Below are experts of layer 4 (counted from 0) of a mixture-of-experts language model. Rows are named up (a neuron's input weights, with its number), down (a neuron's output weights, with its number) and show model dimensions 64-127. Each number is 500 + 50 x the weight over its row's rms, rounded and kept within 0 to 999. Numbers have three digits each.
Before each expert's rows: "comes before" lists some tokens at least twice as common just after its tokens as in all text; "mostly gets" lists some tokens that are sent to it at least half of the time. This comes from a sample of Wikipedia text that the model never trained on. Tokens count by the router's weight.

# expert 8
comes before: "\n", ":", "-", "==", " a", " The"
mostly gets: " by", "==", "===", ").", " ===", "\"."
up7:477493548472455481473428432431496458380447436512467553360458464512559566580497462488489508507494418459516584558403509511555500568457535570546465505529532506523526502519594496550489457560582534
down7:470487466447564551507478499476491489354465571590481562614558541494473483557468541542447499571441396494522506560506501406466501472437575485502402446414500506539459549468505479451460459502510494
up8:474583528548481480495620404421520584514576455398518373468470536437438535522517587513503534466528374572454556468430437558545488484449524477536541602542534470511483442441602554564551484423523477
down8:540513418534482499493491443552531463486494499451414512467490529535510547516546541542508423442527499496521504512546476597497431397477516558496519522492425548483448430512531443496543526456499543
up9:476520389551504422474588507511612540542477446573553566531552518420540569581506506447479539438530594539469514663428593536519466480464504450479435485500476563566608545519623470493422484506507475
down9:451463478494525530467525496508509520502510438494532492543477501516470442472512504451500479478523443470465550593565511428477446438447410540453511468529484427410433424470531540481466552461502520
up10:466516506543422475540601516476436419492488604572499507481450499442551457481552444486540444522497600434519377483437551464536515471466526485437486610487518556502554493553490477510434472575461447
down10:528541575467475350600535436445577541429500487571503468562453404475499436467445587500449441515427574451428510550508486466536427443398456493528498592582495501580511473492569557443522540608494556

# expert 5
comes before: ",", " of", " and", " (", "'", " was"
mostly gets: "ley", " Mar", "ton", "ana", "ha", "ity"
up4:572505448458444461483489539556489435532511503544412454553462471574474523428445498443529496474539360479486426571528547473415444553542531437502587532573438489516507514512577581536568382577452414
down4:479558561593411507422445467506420379490548397540541525565512451549492478534517599454494551506479501509535542454525515408550489501501492541520497466498530469438485494425462515525500522563470528
up5:527525470556497461523511480476441483582443536532488557499491527404399508459487519506482454510554406460505487502472549509574477541552467561578497468511431483519566467521482474547471466518470607
down5:642472509425515460546546509535487515487526525482540441489556598484542423471484559518534554519441426489458474467498462491478553497518456488534558468457477544550556518460544489546608562443492461
up6:610487608434463498436536532510532518560518445585610465486467452540516574352411573425482505505476489545525518496524561504483452510518478516450500515497504523620487375471502577514504511478431498
down6:406501492498458390514497523498439446476495438551540461533476587503514531498517606510539508429414490440419485494512482543563477548472454477446547505440418473516494457439538483467536481510424513
up7:575482471503522536397429617451479527452522636488587531471452525411567528540570524500497534472529480586521511464422438544427420503536452537516458500547519436466483486558416505468408572500562550
down7:485446483530510559381563553508465411461433549485531434431487432534520469533526507489553561427454509538492459524521452409404493558530456490473505551566479461473577551437469604597474454460485602

# expert 14
comes before: "1", "9", "2", "0", "8", "5"
mostly gets: " in", " used", " made", " released", " re", " served"
up7:430515464565524463516490508516505508577426422543531457553544470474415506420523486366549444558571542443525538491508515470459479498535529499535496638518521558476585455418451427531460472550481482
down7:459516440455483512520505482544466520506489502499557457494524467516481499532466568502347507555395590523539490493534478565516561417577501482547516496516500541497545552534528554584474398534554436
up8:580578533434479525563475566577407538490505494483477506509376478488498517608524429382517460568503518483449472485456469539417435528473455476421508449512538550542513469428474533460373452470490498
down8:496542489530481606463464501376516443455577476481509528471501451447478526367424562523531566466527529510484500565561485516570518575542572472515418534502506514529442438478513450434567548567473496
up9:566457472504545531579499475473440447600469566538530507457433614467391565498594430504467546528499543522540470496482439533524536505578534480430500480520529491552561530479477528474475418448497484
down9:442492494508512441635511463504555468501439552422569524516499505483459529456602529496525529460531428458472374520529515607547495476470467353559495486538560432503506570515468451432417539600453457
up10:517586439429473482460499463539458455543527478564494473425585479469450541496536519448508544593519572498519489502483490477483499418543441490534384579511499509511566575444476526470456508516449445
down10:580504469558489559515508542507480456541450532469478453423541556542464583554450451532396565454619522492485665526460479445574582430539488508597413528469496559442404552510572425489551438588576555

# expert 13
comes before: "0", " the", "1", "2", " his", " that"
mostly gets: " of", " their", " over", " new", " about", " its"
up7:512478566445505494492543561568507511485422495518461540523450431523599563498475506527517366564537570516451442436404453547517547424467527519561512498565556523592412528538594578496439459476549477
down7:515508450395423545425465561565484468462450506413461532475507514475596532510483551617502480440577450556385469518488482468596507502427446469617470531516574428611519401454503516502486504431615490
up8:552453484549495463529532512559492439482522466535522541547532514533554505519590509482520513502572517458498513459480516522522563590470429482488504524473573530505435503595525529460467543516413497
down8:495587562513495505547472525538499543542452514468448462665499562460485572526465512540512596490519496412485533569513442461519471554541506494469545523533456450494429422452525558538573580498476551
up9:512468468541431493509565533456450485571478508539481496506473527482520562539415552462502476492491547425541494537485592599490519493500540476548557601560548570494535518603548427489474546510549388
down9:495481524559442474505537548459529492472413500504510502614463577534532448516493418454534441485472421451523460533589411440483537544467497512452482527474475597461436449467478463516474574465500455
up10:549539506529554514430553478392430467508486534598504511517421510460459530450475511524477447592487500522572512518451554505533438509456529544550433474489475503466534491514478567463491446444462507
down10:485510467534512559515499514516459432536532491454447463435439473595454472529508481478472498572461510545396500546497559437526367541444433450575526454474504452433506408532409386583506515446450511

# expert 15
comes before: "\n", " and", " The", " was", " is", " He"
mostly gets: ",", " and", "),", " but", " June", " or"
up7:509525390479572480477542594500502534454480539508517516502562597480468476426548486522490459558524473494501484495508486528496442568499474480469514491540518539571590487479513447603571561450494428
down7:439582435513476476517489468498454515471420488459556563489516478511553472461559588551540524530474506415466521440482434436365475479428469527460512518629442347456556498521565534531546493552495528
up8:549565531495397511492485451414492475514546535429553493429529506434504576538467456532425502448488525539531409565447457554400448512497542501506551608513519448603551479575501481498502571470497385
down8:503500502483485570482443559508518435535499552460473524578610500507443433538530520538545517584512451442466404506427526519507544520438439471530523488532437564498466499464498442462564539494500453
up9:606389462552529514521540584537568473460548505566422483478508472504546578511564437414437511446469457547519519482498596457540640561533568555401460457463494424480422524476383534496598442470460546
down9:554611504598496484474484513505564494480497463429382464453464513460521406475571474569451536514503568501480519492466474515474448512448500508433495525569501556471505514564463556417534489519518496
up10:526527444423578467473542531535474531535524543450488519462546506477505590465446432569509584489521500501516503508508508597513530514548532515509516474531568549597509490502535450526518617541517455
down10:559520448497486590424569495516502488496542566509607558452489446476479404469534553538573453485470444544472562567460499452397497528488515524519508499571514437497517528440416539527486489440425433

# expert 4
comes before: " ", " the", " a", " \"", " first", " an"
mostly gets: " was", " the", " with", " a", "=", " \""
up7:482415501454514473544493549413500462564439448411532561433532602533561494442585492461523577548405512513500465557516566531477596580501568443490479482484496483522506503459515457514516595430444406
down7:523504471563562503490481461561473519494397481459491513599487526521493540464570503485501509404518466598477528482560502493523566524419472449472546520452454437430464521411459556557470501544519432
up8:575495461493530504479495584546549556499538537550439467510570500538543475495568575447535531539516406447476432529474436447492503504529515528594506547428572520526454567468520531557482516567523586
down8:442457522537558537525454481506619596470461386542442512493498513435479538474505518492518458534453545548506556513528511494562464560390478495525506540468442608581492462490594514473507512541524510
up9:410506457563492449552495546352519562538453482565527550483431548510480581471552431498473439585480554465478417495405562519535458502544523466545492596454490441593423514482510509565447510528538491
down9:499484606428449497516477514448491573467471580498504536565444534516579454491535548602382522528547521498486496628553483475515465420513544449549532504569527641579565492562481507531486479499441568
up10:545469545531393474508425502532433547483480450544519491500537492474501542443518534475470525514431630542471480558566593458475502526583507499397483536498510475474705442498526513530412487463477423
down10:419460489516505571340572592549507533413479498485502526493421511388482483561538473444468530507485413466531561447510483560541456498427513512523498495438545522532372543454487519495584470568498531

# expert 10
comes before: "\n", "-", " of", ":", " in", " to"
mostly gets: " also", " was", " football", " player", " games", " information"
up4:506503499439397474500429560506462582516469437515496537466575532513500422485568550480594525555521524559558537501506512529497481490510531587462459543502497520426565492405563510455429515398607446
down4:513520496457526398578648551456451542554537543558546496601487523605525514507512497528576434432501430548505535473477465454511597609455570477433538439483360522476481582561515609528471477515527528
up5:533504386551455524513491583541462488465492453496485492537624475463452553489485435511592553550514474545492474505518607481557521368512523588454501609455479463541512434623460507449505557459412452
down5:400547479596446501455382498417478506522445462529459463360574502440464462502498529437473456515447530523482451484517487422449483476544496550552517421520537490515473450530450475482486490487632471
up6:507502446459504447441540491524525473476508483508561447515524506551531547488460480613447536508489416497450524543559532480513486578563428406521472556389492521541521549495508469562463420529400405
down6:570457503504572585512536536516523433366530456459442489484500481443491497530547447564417560414522467503471478556457462459525523509578419514479547467506452366511413560589481463523467597492521643
up7:542524465454483461528567483491490464525546512496500472445369487449500598576501515546483424483422548493531401560450466510427569528509513669503454533356468480438478520531572514512494406488468544
down7:451425551438528368626519496484429450514457453569440540560466493485517531521505548507498514468457565463547478361408499498556457535613481533505565355469410509525509507514543486453504520527559567

# expert 0
comes before: " |", "|", ",", ".", " of", " and"
mostly gets: " series", " game", " government", " album", " team", " group"
up4:562469511399414503513557471554518594493547511561531503527448459431597486534472451477479559512545483523507455594494418527551441593481533511537542579511545504488516475420521495501462491501434449
down4:537396488481387487534577487455459422562468493478502578469500526526460615520425465439540564471590518572511452538497571514523394455424467502498529483534428428489493501404404460490612475447469523
up5:480400383507428482506468489503594427461473455511421538465404536483508475540506563503534500559538529503462444559490440490549569513473448443488456500584441519493463494584565497454572453554526507
down5:521524519504532534553594494601482488434531482503538493470400457594526524523638531471363453540403467570461530519522541430520586466522507479497540487475517441530580489502378508496497453502421485
up6:553510538530448525491546579498439572462472629549511503466572492468462437531392490493505510608470514443483449507425570425597468519504604533423508475483555646562512465471612502456433428446515523
down6:485519545525549531536539422534432548476444534506442569585370453492572456486465555546499499449462520548491431439547496583557474514577511462451477472470560554520475489570510475475540543506577436
up7:444482407550446501509470445432479583539487539572459617411486528405511552494546486516446524445460483537483456471500486517440589543532445466425475473552519585548494370578582626535486463594469511
down7:483463564480554619471478544469483601569499438410531520455491502522460543432506472439495546500538536451540495402504459451434506526483538415512491549489494602501442563542543437531480550438531475

# expert 12
comes before: "\n", "1", "2", "-", "|", "9"
mostly gets: "\n", " one", " three", " ==", " four", " "
up7:489538482399557509405591500503519534452512505452564524510480551548537499472486494457544445429452444461523559466507524499555542528580466505532571514581596624539418561474543482513579497458519591
down7:531447444525475557629485523446502543532498474449452519560575562543479534517621459509421535530523475451453617464541518506436528432523439488448485453495457566496602452559452420452509556523510497
up8:478508586425456491531532434489468522581519472466501504520411549520489490443561568585461510485488550565418433406481505420437455485480474468386565532503551473482552466540559510478492566513489412
down8:461491522512550577489438532484502433458550487374600462533549534524515533490496387554520493455496470526399503484415422420508471524483543586576520470443523510477526596531462444475497423473462526
up9:526522504489509493451581463441437403586594639579521515509545526564560420472497424544534494501542462491526399451471428422514459497438494520441545610516466490552501453480565495564514563511489473
down9:487534414488542548486498503542517561489453541546458517626508434487538591455540553519444507483535498491578437505500541480527490539574512597478526511511511507453551522574567543510480495606513464
up10:436483519506463502530561482556453530525515492538417441466450492520396540446496479560479562486494558581530416527418476412524512519509599482572465510434499532532507487622499535486562506524512514
down10:457596416508452478471481442485521498536550486452480503573564480415525487493497469344497471566491426484512521437595504501548464517406528524533483525449597503596536579530482471477535504498598537